{
  "n_experts": 16,
  "d_shared_expert": 0,
  "activation": "swiglu",
  "normalize_top_k": true,
  "balance_loss": 0.00296,
  "head_dim": 64,
  "norm_place": "pre",
  "norm_eps": 1e-06,
  "qk_norm": false,
  "init": "normal",
  "optimizer": "adamw",
  "lr_mult_o": 1.38,
  "schedule": "wsd",
  "doc_mask": true
}
Below are experts of layer 3 (counted from 0) of a mixture-of-experts language model. Rows are named router (the router's row for the expert), gate (a neuron's input weights, with its number), up (a neuron's input weights, with its number), down (a neuron's output weights, with its number) and show model dimensions 128-191. Each number is 128 + 24 x the weight over its row's rms, rounded and kept within 0 to 255.
Before each expert's rows: "comes before" lists some tokens at least twice as common just after its tokens as in all text. This comes from a sample of Wikipedia text that the model never trained on. Tokens count by the router's weight.

# expert 6
comes before: "-", "==", "The", " The", "===", "In"
router [139 136 155 120 142 164 114  91 153  80  96 107 133  98 124 122 138 160 116 127 121 130 124 130 137 135 137  98 113 144  99 110  54 132 127 169 120 157 143 127 119 178 121 116 110 131 119 144 144 117 133 155 118 144 145  98 106 114 125 110 111 101  93 136]
gate0 [121 102 107 116 161 135 112 118 112 131 118 118 105 114 135 168 136 187 100 102 190  67 132 119 132  85 128 129 137 131 163 101 114  93 167 171 158 131  99 140 118 133 107  82 105 162 157 111 134 103  94 132  98  99 165 138  83 126 110 106 126 140 130 121]
up0 [138 120 108 139 142 129 106 122 136 124 169 148 139  80 159 157 129 221 108 132 133  68 109 121 118 116 138 120 109 172 185 131 145 137 155 108 103 135 113 114 148 102 129 191 123 139 159 114 142 157 130 103  91 116 192 132 140 141  94 122 125 121 119 133]
down0 [127 119  95 116 173 124 163 133 166 136 137 136 157 134 145 132 138 117 127 138 143 153 108 184 156 138 167 106 165 145 117 131 171 125 110  61  97 168 172 122 132 172 142 175 118 141 117 166 145 118 150  93 136 147  89 120 138 123  99 119 130 135 120 115]
gate1 [122 148 142 125 127 116 168 141 110  84 155 183 111  89 160 110 133 118  80 135 121 111 157 176 127  94 141 124 126 117 112 144 139  86  96 135 171 118 133 132 162 135 153  56 114 121 117 120 154 147  93 140 139 111 146 151 153 128 128 126 156 115 139 123]
up1 [148 136  96 147 133 135 112 121 140 157  99 150 130 153 191 125 116 126 128 112 117 146 116 135 111  99 131  90 117  85 119 125 143 133 139 154 100 122 149  91 142  69 133 160 131 154 108 140 114 189 151 108 118 148 130 128  92 115 124 145 115 178 158 109]
down1 [145 116 180 178 123 122 115 134 127 117 188 100 165 134 148  85 132 116 124 118  78 100 105  95  98 126 108 123 157 115 137 145 118 145 125 122 136 122  78 122 137 150  89 149 137 127 124 160 129 162 133 157 100 129 131 139  87 126 125 124 114 117 126 101]
gate2 [147 150 132 114 169 134 106  66 153 111 125 142 124 103 142 148  86 119 129 183 158  88 106 159 121 171 113 101 119 144 114 148 149 129 150 135 113  76 131 177 116 134  95 138  95  89 124 140 126 143 116  96 134 142 104 105 136 118 159 148 152 116 141 108]
up2 [ 79 104 130 106  80 126 143 177 115 122 110  83 106 120 146  89 153 142 125  93 149 147 162 145 138 112 122 143 139 118 180 109  94 136  93 120  97 154 135 126 145 141 119  73 138 181  97 120 142  78 145 172 170 171 136 111  69 129  80  69  99 128 107 119]
down2 [ 96  76 114 170 125 125 134 148 128 156 111 143 148 147 144 105 125  80  82  93 171 153 148 155 147 169 121 123  98 113 107 137 113 111 141 136 111 105 125 106 153 132  95 133 130 151  47 147 132 149 141 158 177 142 118 109 138 118 142  87 107 179 111 112]
gate3 [147  98 125  84 110 122  99 113 148  98 106 160 108 168 202 115 103  97 142 134 163 113 129 161 131 130 100  84 159 158 125  71 116  88 119 112 131  99 139  90 130 163 154 110 135 114 142 106 154 150 127 118 119 135 134 160 137 114 132 138 182 129 118 121]
up3 [135 108 119 127 106 133 125 183 138 115 103 137 111  67 108 108 165 109 136 121 118 162 115 146 134 134 136  96 133 104 168 161 169 141  99  96  69 171 175 121 192 104 160 143 141 131 130 161 145 152 178 125 161 172 109 115 161 121 122 128 159 113 105 160]
down3 [161 133 146 163  96 157 131  89 117 135 114 134 139 153  82 146 116 101 140 157 100  86 149 131 118 102 116 111 122 160 125 152 121 138 147 137  93 118 108 112 169 132 127  88 122 130 165 126 120 109 137 108 151 110  82 107 114 112 110 155 141 123  68  90]
gate4 [126 175 119 137 126  99 133 128 123 134 135 150 149 141  76 151 101 163 123 126 130 120 100 126  98 144  93 143 159 161 101 121 132  93 114 100  95 151 145 130 115 100 175 121 102 120 138 123 137 144 130 114 128 102 115 153 153  97 190 152 161 142 121 133]
up4 [105 137 113 108 126 128 106  94 128 131 132 121 132 129 114 121 128 122  85 134 145 106 125 133 130 168 113 118 164 114 136 159 137 115 165 118 113 149 117 121 132 143  72 137 111 114 145 136 148  95 122 128 132  80 138 106 151 135  93 115 139 126 103  83]
down4 [118 125 163 131 107 104 102 138 115 128  90 148  90 148 125 132 133 158 122 143 128 121  88 160 104 123 138 101 151 154 127  97 143 124 133 133 102 160 156 102 108 150 141 144  71 108 120  93 125 181 107 144 120 123  95  93 126 144 122 169 147 142  74 137]
gate5 [149 145 157  85 135 134 129 106  93 107 122 149 106 154 116 143 106  94 116 125 130 122 138 121 136 173 143 135 145 116 113 124  78 111 132 149 150 123 159  93 135 160 185 174  87 150 115 151 112 128 124 126 137 118  87  89 134 107 134 117 130  99 105 146]
up5 [129 146 121  99 125 103 138 148 102 133 161 145 104 114 102 136 143 141 113 179 156 144 122  95 109 163 179 123 150 123 115 164 118 135 119 100 134  92 168 108 127 127 176 165 139 159 123 151 117 125 143 142 142 134 148  93 152 100  93 116  84 144 129 164]
down5 [154 143 117 151 155 120 155 109 105 107 155 123 100 104 148 137 138 133 135 128 158 125 116 112 147 128  90 140 132 123 137 154 185 170 128 153 102  56  77 137 152  94 154 122 127 140 192  90 159 147 149  86 130 113 111 126 148 119 127 150 127 105 140 174]
gate6 [143 122 102 152 113 124 136 152 106 131  60 111  75 141 126  72 137 154 133 123 130 153 128 174 104 174 123 119 181  98 141 152  82 143 119 141 123 127 137 153 157 112 120 120 125 162  89 140 124  94 134 115 123 160 136 138 151 145 123 116 113 145 121 115]
up6 [170 132 120 172 139 156 122 148  86 157 166 127  88 151 141 133 162  91 124  74 186 151 147 121 117 140 105 156 132 131 112 112 124 114 102 123 155 179 118 127 163 104  90 124 141 126 142 114 109 120 137 157 112 130 161 106 169 133 169 137 104  85 162 132]
down6 [150 141  99 145 172 107  99 168  88  91 145 144 110 104 140 156 108 128 136 123 128  90 141 105 134 120 145 112 133 163 120 123 126 142 130 118 154 161 152  89 141 119 143  91 140 103 137 158  96 168 113 141 126 136 120 141  92 164 115 156 105 155 130 110]
gate7 [125 123 168 139 111 128 126 165 111 131 151 131  66 138 122 128 100 173 102 113 161 152 165  96 134 144 165 116 134 107 130 137 152 140 131 117 162 133  97  92 129 121 124 111 146 126 121 132 112 102 134 125 117  88 141 160 197 130 159 159 139 125 107 136]
up7 [112 157 157 146 140 102  89 131 155 147 112 101 146 122  95 127 140 155  99 105 174 139 157 117 145 141 101 128  86  79 140 147  97 173  98 128 120 135 132 131 126 120 179 124 131 112 151 165 122 142 132 125 150 161 136 102 120  90  95 138  98 120 143 138]
down7 [122  99 142  88 115 137 131 140 119 109 114 128 109 133 111 117 132  96 100 127 171 131 142 124 114 132 126 109 190 147 139 181 123 115 105 109  96 108 152 144 148 166 140 160 144 131 126 102 124 134 140 111 121 144 115 189 141 124 107 116 120 126 133 145]
gate8 [163 125 153 136 159 143 132 110 134 133 153 110 176  95 134 127 120 161 108 132 129 104 148  99 128  95 116 122 124 143  61 169  99 114 124 131  82 122 113 184 160 128 120 134 152 105 152 187 157 168 113 104 112 133  80 134 147 175 100 153 149 125 127 160]
up8 [109 107 125 109 142 145 131 120 167  54 110 122 119 130 108 132 123 106 120 145 138 117 159 135 104 105 121 125 130 128 141 164 151 135 150 152 127 101 123 116  79 108 106 156  95 128 102 117 133 153 122 125 145 145 101 130  98 143  99  85 102 131 174 128]
down8 [154 123 135 148 128 125 142 112  81 173 152 144 164 146 116 104 145 120  94 134 147  78 153 149 128 155 179 122 115 137  95 137 145 115 132 173 118 113 109 114 145 116 139 155 127 128 130 104 127 127 128 116 127 131 116 142 157 153 129  87 134 165 100 113]
gate9 [145 124 139 102 105 103 121 153 116 170  81 124  58 181 102  87 129 135 151 127 155 155 114 153 152 122 114  50 142 142 102 112 116 144 133  95 149 139 135 120 100 115 104  69 124 139  93 149 102  97 138 124 112 118 135  92 139 127 222 139 129 137 122 111]
up9 [161 120 115  96 104 148  98 159 144 117 115 138  74 138 120 106 144 103 151 119 117 150 139 186 162 100 107  75 131 141 136 109 137 127  98  90 147 140 119 116 120 103  83  78 120 104  79 125 117 147 112 115  88 106 116 122 136 132 179 156 112 147 110 138]
down9 [ 81  83 160 130 137 130 116 113 131 140 144 150 128 118 105 132  93 149  96  87 136 119  98 152  66 119 113 126 139 175 137 103 108 130 154 126 133 116 168 144 157 109 134 162 115 144 157 151  81 125 124 125 140 109 116 121  87 114 120 174 132 114 128 116]
gate10 [ 99 133 195 140  98  98 150 160 141 145  90 129 133 129  84 134 123 146 185 134 132 156 150 121 110 129  86 122 106 138 122 118 112 107 169 116 153 165 118 128 122  99 126 132 143 142 148 121 151 122 121  88 135 161 147 113 138 165 106 147  94 136 114 114]
up10 [177 140  94 119 140 114 159 128 131  98 141 137 154 117 197 119  97  91 106 139 146 124 125 185  87 128 129 144 110 157 123 146 135 155  85 153 133  90 117 145 135 158  95 140 141 128 118 144 115 161 114 153 149 141 134 146 133 129 146 111 146 121 124 136]
down10 [136 125 161 124 122 151 159 143 115 170  76 150  96 153 135 139 145 177 169 107 152 136 109 125 136 154  99 125 141 142 150 116 102 155 138 119 165 102 133 143 179 146 123 127 143  96 104 131 145 135  86 148 123 119 185 145 127 173 180 126 127 112 113 125]

# expert 10
comes before: ",", "\n", ".", " and", ".\n\n", " in"
router [109 100 135 133 100 171 108 120 164 122 120 104 134  93 150 102 144 129 140 114 128 110 141 160 129 147 147 140  99 130  92  86  93 151 137 176  95 150 107 161 141 180  76 111 111 130 121 130 160  80 142 147 160 162  91 108 105 122 123  94 106 115 111 114]
gate0 [135 102 144 137 152 142  91 133  99 102 125 138 113 123 131 185 109 148  88 107 146  63 130 122 139 101 113 149 151  97 195  90  96  80 157 174 157  98 133 158 132 105  74  79 135 148 128 136 115 113  80 151 140 124 125 116  82 114 128  96 135 133 151 105]
up0 [150 130 103 164 133 131  93 114 129 125 167 147 133 135 105 162 125 184  86 131 107  61 117 132 133  90 133 131 113 153 202  99 143 113 121  95 136 125 127 107 153 103 122 139 121 119 142 136 127 147 103 109 139 120 154 128 126 140 129 138 156 159 135 130]
down0 [129 125  89 136 167 102 171 109 147 141  92 143 145 161 119 116 152 151 106 105 148 128 118 171 152 117 122  94 115 130 108 167 149 133  87  95 118 129 104 118 166 139 149 169 115  98 137 155 170 127 162  81 139 149 119 173 151 135 114 145 111 130 140 133]
gate1 [121 147 145 101 113 130 130 141 115  91 139 142 119  90 158 133 127 124 129 101 173 100 143 173 148 101 200 133  80 108 110 137 141  82 124 111 129  99 132 115 190 151 120  83  72 172 149 144 177 127 126 168 120 152 126 123 127  97 122 108 138 106 136 130]
up1 [145 151 120 123 114 130 138 119 145 129 118 144 182 141 139  97  89 136 118 164 139 118  65 147 111 131  91  99 150 115 138  95 143 141 120 115 147 154 140 110 127  77 169 123 112 115 139 105  91 159 146 161 134 142 175 125  94 110 105 153 140 166 129 110]
down1 [138 123 141 134 151 136 125 171 128 136 169 161 143 118  97  91 126 112 101 129  90 121 156 119 124 180 128 158 144 118 130 167 113 129 129 133 146 158  83 119 108 151  93 166 152 123 113 130 121 149 128 102  85 152  83 135  78  84 178 147 126 118 100  71]
gate2 [150 126 134 116 181 138 150  75 140  97  99 152 170 121 144 137  94  91 164 156 123  92 138 120 113 185 120 117 127 121 142 104 135 148 141 150  72  95 140 182 119 119  87 162 134 130 139 138 145 124 146 119 111 139 105 119 103  87 130 130 154 137  81 114]
up2 [102 139 131 106  88 129 139 164  95 100 121 115 110 136 123  93 144 158 103 118 169 165 125 154 136  76 103 143 118 119 127  93 112 104 127 126 146 168 151 140 137 154 137  71  99 148  90  92 127 114 154 152 167 146 121 102  78 112 109  81 114 136 147  97]
down2 [102 103  98 124 140 145 174  99 135 111 102  86 147 151 148 129 115 103 107 143 125 159 153 174 151 132 125 161  93  81 123 119 105 118 149 160 136  90 106 111 175 115  92 148 127 155  94 146 134 125 105 175 159 117 137  95 105 129 112  72 131 137 147 125]
gate3 [156 138  95 109 116 153  83 101 148 110 129 191 137 161 157  94  79 106 135 140 132  84 155 161 151  87 115 107 101 123 132  94 116  85 126 137 129 122 148 124 147 160 102 123 159 110 174 131 123 170 123 138 127 160 125 118 147 117 140 115 166 149 157 119]
up3 [109 125 106 157 121 180 168 149 122 150 106 142 109  97 131 115 139 116 144 138 132 173 164 164 136 153 162 115 130 100 172 144 141 131  80  92  97 122 175 139 188 112 124 152 162 116 120 157 111 137 151 166 101 127 122 100 117 147 134  99 100 131 102 135]
down3 [149 121 117 132  86 144 152  90 112 145 157 150 132 121 111 149 133 114 137 147 112 110 136 120 164 149 142 114 107 126 118 147 151 165 128 112 116 120 127 117  94 108 131  74 129 140  99 123 120  97 133 122 130 134  84 123 107 128 132 170 128 124 113 115]
gate4 [139 194 114 141 137  88 115 113  91 118 141 135 143 125  91 133 108 131 128 178 115 130 120 103  91 149 108 138 152 169 152 116 107 118 133 143 141 158 102 130 111  73 155 122 147 104 135  98 125 117 119 135 103  68 130 138 141  94 127 136 156 144  96 139]
up4 [136 165 110 131 139 100 141 124 112 121 159 169 176 125 161 151 160 140 120 157 140 131 141 130 122 130  79 155 153 150 154 124 141 121 108 135 135 147 108 152  80 149 115 137 137 123 159 105 170 124  95 152 120  68 130  89 132 118 100 144 147 117 123 141]
down4 [154  89 134 116 122  99 118  80 153 137 147 140 108 130 156 130 112 101 134 160 114 148 115 156  76 115  88  87 137 153 164 129 115 116 129 131 139 127 136 112  90 122 120  90 141 107 133 135 107 133 151 141 100 114 139 163 143 134 151 133 139 146  98 126]
gate5 [103 130 164  98 124 144 129 106 123 109 122  97 101 164 116 135  88 109 115 123 111 138 142 111 111 155 141 150 150 121 124 105  94 105 103 159 115 128 148  95 113 144 182 173 100 136 131 150 101 103 156 161 166 119  66 105  97 137 115 102 131 106 148 114]
up5 [113 134 138 143 114 144 143 152  91 110 125 143 101 142 114 127 169 109 120 130  92 124  99 113  84 131 151 126 128 107 136 123 122 120  78 120 122  67 174  88 144 145 177 155 112 130 132 137 109 127 159 148 169 163 103  82 112  90 144 147  97 135 149 129]
down5 [161 132 111 145 146 139 164 158 126  81 151 115 108 113 147 119 186 112 116 147 127 146 148  83 140 135 149 169 120 143 119 156 197 142 144 131 107  83 105 142 134 130 127 144 148 134 184  88 138 134 140 129 121 122 142  78 152 109 126 121 122 116 175 141]
gate6 [157  92 107 135 145 136 116 140  88 128  84  98  58 110 101 110 166 122 126  88 144 166  96 139 127 167 127 126 180 125 120 106  93 107 134 128 124 175 121 181 122 107 130 120 135 146 106 101 107  97 157 145 107 131 128 103 139 125 139 118 103 153 119 112]
up6 [172 157 125 140 123 146 119 149 107 171 163 135  55 178 145 141 179 101 126 131 177 129 141 103 148 140 130 145 146 121 100 134 126 133 141 140 180 164  90 104 112  99 100 113 117 114 158 134 133 118 142 168 110 134 134 118 183 100 129 127 106 133 166 109]
down6 [154 113 136 141 156 147 124 118  92 119 149 139 119 136 119 171 102 119 160  89 166 102 136 122 117 139 140 150 173 179 169 140 122 147 159 103 121 115 129 134 133 115 136 147 154 111 135 141 121 158 124 160 142 108 123 127 140 132 100 142  89 125 115 155]
gate7 [134 150 164 168  87 126  49 158 124 132 144 153  85 116 125 119 173 135 100 127 124 174 166 113 137 116 128 114 133 129 128 131 142 114 117 151 154  83  86 106 117 146  95 110 165 122 117  98  84  93 130 146 128 144 105 143 148 136 125 117 137 123 102 157]
up7 [136 175 110 175 129  86 118 174 123 146 125 102 110 115 102 153 116 141 111 104 120 125 167  93 125 142 140 129  80  94 106 113 101 151  88 117  95 152 101 124 124 122 173 114 125 142 108 171 128 164 139 119 112  90 145 113 102  91 108 159  82 148 146 135]
down7 [132  63 165 126 112 134 142 139 147 140 127 122 135 116 136 101 154  99 121 151 147 140 126 168 110  98 117 114 163 153 139 163 161 141 147 132 132 145 163 145 124 138 134 154 162 180  95  61 120 112 137 112 140 159  96 141 147 161 134 117 135 145 164 169]
gate8 [146 130 141 118 109 170 128 103 124 122 156 125 109  92 113 107 139 147 100 131 103 116 160 109  92 124 124 142 155 141  98 143 123 114 109 140 110 114 114 160 162 106 112 162 138 102 151 143 128 119 116 131 120 129  99 121 175 172 154 115 160  94 126 138]
up8 [ 80 131 134 127 137 127 133 138 158  57 130 159 116 122  96 123  97 107 152 124 100 118 122  92  94  96 134 150 148 140 156 173 116 140 133 135 103 111 162 133 101 101 102 167 137 143 125 144 177 154 127 149 169 135  95 162  97 128 114 121 112 114 120 111]
down8 [154 125 146 145 102 147 141 151 111 180 138 121 171 128 114 118 140 151  98 135 174 101 146 121 122 113 157  80 133 165  65 136 113 136 141 147 110 117 121 126 160 118 154 180 124 130 173 155 133 123 105 100 106 115 139 119 158 136 133 114 122 139 104 138]
gate9 [135 161 142 110 135 156  92 171 128 167 115  83 102 128  89 119 130 135 118 112 117 156 100 159 132 115 106  67 137 161 135 128 131 144 145 128 139 128 139 111 106 136 112  80 124 136 131 112 143 106 149 104  88 153 126  92 129 115 192 126 139 118 123 120]
up9 [107 161 124 122 122 152 122 144 145 131  97 131 114 139  97 123 141  98 180 104 132 128 105 136 149  95 137  87 132 140 149 123 137 154  86 107 131 131 122  99 115  85 117  96 104 132 147 161 138 134 133  89  87 127 134 113 155 120 207 135 114 168 126 111]
down9 [117  82 149 142 141 100  61 107 126 125 123 158 129  98 124 116  87 149  85  80 114 127 102 139 110 102 110  91 154 143 129 111 152 148 179 149 149  99 166 119  73 105 124 132 130 201 153 151  97 163 150 119  95  86 129 155 138 133 129 160 132 129 147 137]
gate10 [ 87 159 157 113 133 113 139 159 133 155  93 121 105 123 105 133 112 139 135 138 147 137 154 119 128 163  53 125 121 120 106 116 109 123 166 123 147 135 125 141 113 103 141 107 101 153 107 128 103 106 130 132 144 148 128 126  87 137 128 132 102 122  94 149]
up10 [192 140 109 112 108 101 160 103 139 107 134 167 159 122 169 129 101  97 150 133 124 131 109 141 123  99 165 123  89 112 143 165 117 170 101 123 140 148 135 132 142 158 103 152 168 119 153 124 156 165 117 146 157 129 145 137 155 162 124 111 132 154 127 102]
down10 [123 139 162 120 122 127 151 122 115 160 114 114 114 104  98 120 111 179 165 114 118 122  81 122  79 162 103 141 129 177 141 124  94 144 113 119 154 119 130 150 144 142 139 147 130 114 101 125 152 105 130 121 124 117 132 169 130 103 160 106 104 123 132 133]

# expert 4
comes before: " ", "0", "o", "a", "i", "u"
router [154 129 135 121 154 147  93 141 145 106  82 143 130 140 125 105 139 134 125 117 113 124 145 129 141 121 113 129 141 155 109 128  68 139 151 192 108 151 121 155 100 126 126 134  86 148  99 129 138 100 119 142 138 145 143 118 122 111 132 115  88 154 120  98]
gate0 [121 137 146 130 160 140 127 124 125 148  98 146  82 113 120 181 101 152  95 115 171  60 125 140 141 125 113 153 152 107 178 150 108  91 165 146 162 118 142 151 114 116 115  76 143 142 132 146 129 136  88 123 130 105 144 174  84 110  98 125 119 147 108 108]
up0 [127 141  97 154 131 104 130 125 127 152 157 161 134 128 115 167 112 172 117 143 139  61  89 142 111 120 119 175 142 145 185 160 153 147 132 109 132 149  95 117 120 106 160 122 125 131 126 159 130 156 125 150 165 132 161 133 126 132 112 158 129 160 144 123]
down0 [154 103  51 159 154 123 151  88 156 136 118 113 114 129 117 138 158 108  92 132 122 135 132 178 145 132 163  74 157 164 151 156 142 118 124 117  89 104 170  90 169 145 152 173 112 134 126 127 137 119 142 115  91 104 142 184 131 132 119 183 121 125 143 124]
gate1 [126 109 156 135  97 103 122 153 113  88 139 107 117  96 130 117 149  89 116 115 170 157 107 166 136  86 152 121 123 136 147 148 141  96 106 114 150 133 131 100 168 128 153  41  81 164 100  94 192 128 126 153 145 132 156 125 135 127 108 134 107 146 117 113]
up1 [173 163 129 163 106 154 114 107 135 149 112 141 144 140 164  98 121 126 119 130 130 134  86 114 114 137 128  98 106 103 159 108 156 124 133 138 114 112 170 100 143  92 147 126 154 149 152 136  88 148 140 152 137 146 136  98  95 159 132 157 101 171 183 101]
down1 [160 117 124 120 136 129 118 159  91 103 178 144 159 138 104 127 128 108  82 124 104 116  69  81 108 144 117 144 149 144 102 148 127 141  73 113 120 103 124 157 111 118 103 149 125 100 108 160 122 126  85 135  88 128 112 153  81 112 111 127 111 165 106 100]
gate2 [184 136 100 150 143 150 142  80 171 134  92 130 116 125 144 147 102  95 153 141 125  65 141 145 147 132 106 116 124 120 148 134 135 149 158 137 108 127 148 179 106 125  63 110  90 137 149 151 163 134 136 135 116 116 105 106 101 100 150 115 136 132  92 100]
up2 [ 86 136 159 109 110  83 142 132 140  87 156 112 139 110 119 111 136 184 106  95 124 157 146 124 120 105 103 143 130 131 144 118 115 147 131 140 109 154 119 140 133 122 131  69 137 144  83 104 126 155 149 149 176 123  93 124  93 130 102 121  94 149 126 123]
down2 [124 145 138 162 142 115 120  95 132  89 130 131 136 148 123 128 108 124  92 115 145 187 154 195 126 137 107 162 129 134  99 131  84 132 118 148 111 104 123 136 155 155 107 181 117 151  86 130 169 143 108 144 155 118 134 120 136 103 111  90 120 124 107  86]
gate3 [150 147 123  95 141 132 100 100  93 107  80 134 149 171 156 122  98 112 113 166 133 124 120 142 113 138 134  69 144 111 114 104 106 117 141 121 121 125 121  86 150 184 138 160 139 120 145 110 145 120 136 137  81 129 133 150 154  94 149 158 138 138 135 114]
up3 [122  99 101 110  96 192 162 185 105 144 126 117 114  96  81 137 143  83 107 150 154 177 123 141 124 138 158 156 154 113 146 140 157 145  84 116 110 177 137 151 174 123 133 140 132 111 107 134 110 136 150 157 159 162 130  86 125 146 139 133 120  85 124 131]
down3 [145 123 139 182 126 109 115  97 126 111 141 155 119  98 120 142 140 105 110 151 122  84 114 106 133 116 144 106 112 148 121 108 127 118 133  97 106 104 118 147 141 113 121 118 118 115 149 123 119 126 107 121 118 118  88 126 152 161 108 155  99 148 103 111]
gate4 [125 145  74 134  98 134 116 157 114 120 122 153 147 170 112 132 133 130 145 142 161 119 125 134 129 125  95 161 109 147 102 149 114  84 132  84 112 149 138 133  90 106 156 136 152 105 134 126 124 109 136 157 127  97 119 146 164 131 167 121 129 150 155 113]
up4 [133 163 127  96 153 126 122 103 121 151 141 143 119  93 139  98 176 148 132 150 160 120 135 132 164 152  69 179 120 123 113 168 125 126 177 124 134 176 110 160  97 150  74 144 146 138 170  95 228 151 105 107 139 117 143  98 131 106 132 127 136 155 149 123]
down4 [104 139 111 128 112 117 162 118  90 162 154 137  96 160 103 134 131 171 149 133 118 136 128 119 116 127 129 135 199 131 106 101 129  80 113 166 124 127 135 113 140 114 130 134 112 106  93 111 103 117  92 112 120 138 118 117 137 104 145 178 131 123 149 141]
gate5 [112 126 151 106 134 147 115 130  83 126 150 177  93 129  83 112  90 109 120 129 107 117 169 116 140 156 145 130 138 132 124 142  78 126 122 130 110 128 141 106 146 150 182 174 118 109 149 130 129 129 147 135 171 123  94  89 107 129 153 110 146 104 116 137]
up5 [135 142 167 125  91 128 131 151  68 152 175 180 110 123  74 134 116 134  97 148  94 144 139  98 113 155 164 134 128 101 117 147 135 147 108  95 110  85 122 100 138 138 166 146 135 118 133 156 113 144 156 136 173 171 165  86 137 107 134 126 126 150 178 172]
down5 [165 133 157 143 126 112 142 118 104 116 166 139  95 139 150 130 157 137 122 148 164 134 103 131 138 137 159 175  98 151 134 128 179 165 126 122 113  64 118 141 134 128 174 138 175 160 201  86 151 127 137  95 125 140 113  90 180 107 138 129 157 125 159 126]
gate6 [160  86 109 119 158 121 149 131 100 161  99 111 102 105 110 109 114 125 116 134 176 148 108 156  96 136 135 145 117 139 118 148  94 149 149 118 135 135 129 182 143  82 106  98 136 166  96 108 120 119 163 132 114 158 105 140 131 114 183 116 154 144 101  98]
up6 [167 119 127 132 106 159 108 139 131 177 141 118 111 133 156 115 181  95 141 145 201 125 136  99 119 130 133 161 137 143 133 123 128 144 138 119 171 156  95 111 148 107 101 109 109  92 135 112 113 122 135 147 104 143 128 155 179 103 177 140 138 127 153  99]
down6 [128 116 121 111 106 107  90 170  92 137 148 120  97 120 132 145 109 112 141 144 119 102 128 100 126 157 130 105  98 172 159 132 131 135 127 128 148 153 142 139 136 114 144  97 123 130 115 125 128 139  93 144 120 159 140 170 110 143 119 149  90 100 111 169]
gate7 [110 119 148 162  95 115  74 175 134 130 134 114 106 164  95 152 144 130 120 115 142 146 178  98 154 135 159 108 142 132 167 148 152  77  80 135 179 112  93  56 116 118 110 107  94 125 157 112 135  95 133 122 133 105 120 154 154 128 172 148 122 137  91 154]
up7 [142 179 108 182 129 104 129 152 115 122 101  85 125 117  88 166 131 167 111  95 163 105 180 122 124 113 137 136  94 126 118 148 127 158  76 122 141 140 126 131 132 120 135 107 125 125 110 207 136 158 130 154 113 131 141 122 123 127 111 178 101 137 134 121]
down7 [127  98 126 134 107 142 116 121 163 123 124 163 114 137 128 113 105 122 130 144 136 144 159 138 142 136 124 128 160 171 154 157  89 145 160 122 137 144 143 165 119 160 111 129 151 134 136  88 148  94 115 130 147 169 145 162 155 158 153 127 135 104 153  86]
gate8 [153 129 142 124 139 137 103  86 124 121 157 122 149 106 100 110 151 124  96 130 110 108 124 124 109 117 151 122 137 129  71 129  98  96 130 149  94 134 105 149 131 131 150 110 146 108 126 158 133 119 120 141 134 114  95 138 182 162 140  77 139  95 140 125]
up8 [129 125 121 116 131 140 120 151 144  60 111 136 101 124 108 126 118 104 150 150 117 132 147 140 134 117 121 111 139 115 120 155 142 125 128 114  99 102 146 115  95 108  98 157 101 137 117 149 161 136 102 109 154 129 107 134 104 195 123 116 118 149 185  98]
down8 [185 145 135 127 102 152 136 145  87 164 113 138 150 150  92 116 146 152 132 168 137 129 188 162 121 102 180 106 116 176 105 153 119 124 101  99 114  90 116 133 120 129 136 159 110 124 138 141 118 146 124 147  95 117  98  95 129 144 150 125 143 149 101 101]
gate9 [151 154 190 131 110 132 101 151 128 163 108 112 108 119 126 104 138 158 100  93 159 149 112 194 166  98  65  78 124 163 120 130 118 136 146 117 134 145 149 177 126 137  90  88 131 163 113  84 109 117 143  93 100 138 118  86 112 121 159 164 129 139 129 118]
up9 [152 122 164  96 107 148 119 162 155 101 118 122 118 123 128 143 140  97 135 110 127 101 130 159 177  87 148 120 130 143 132 139 130 156  73  96 118 162 142 127 131 120 123  86 106 146 131 135  86  96 135 104 138 129 117 124 137 115 126 143 131 129 133 161]
down9 [ 71  67 149 147 131 109  79 134 167 153 146 143 122  96 133 124  97 154 125  92  90 113  83 118 111 139 146 129 146 112 138 135 131 157 143 114 151 122 140 127 109 155 105 136 120 168 131 180 100 154 134 117 110 119  87 104 137 116 123 166 133 107 148 112]
gate10 [106 142 147 137 108 140 158 155 154 139  85 142 114 130 115 119 117 141 174 133 125 148 166 115 133 155  89 124 156 143 138 134 104 116 152 114 110 160 130 160 112 111 137 143 101 155 127 117 124 143 140 126 141 158 149 128 139 151 113 128 106 149  97 144]
up10 [164 123 126  93 133  94 130 107 143  95 154 163 159 138 157 135 126  87 114 152 124 109 133 153  70 110 123 134 119 134 152 138 142 153 110 139 147 117 130 113 137 141 105 164 149 143 145 113 125 180 111 176 161 126 117 120 137 137 104 123 123 162 144 104]
down10 [134 129 138 115 147 150 123 127  95 161  94 125 111 108 134 124 118 126 129 137 110 137 111 131  78 145 117 141 168 192 165  95 126 154  96 109 134 151 100 140 171 106 150 120 104 120  81 151 159 102 117 119 152 103 163 121  94 120 160 138 156 139 136 133]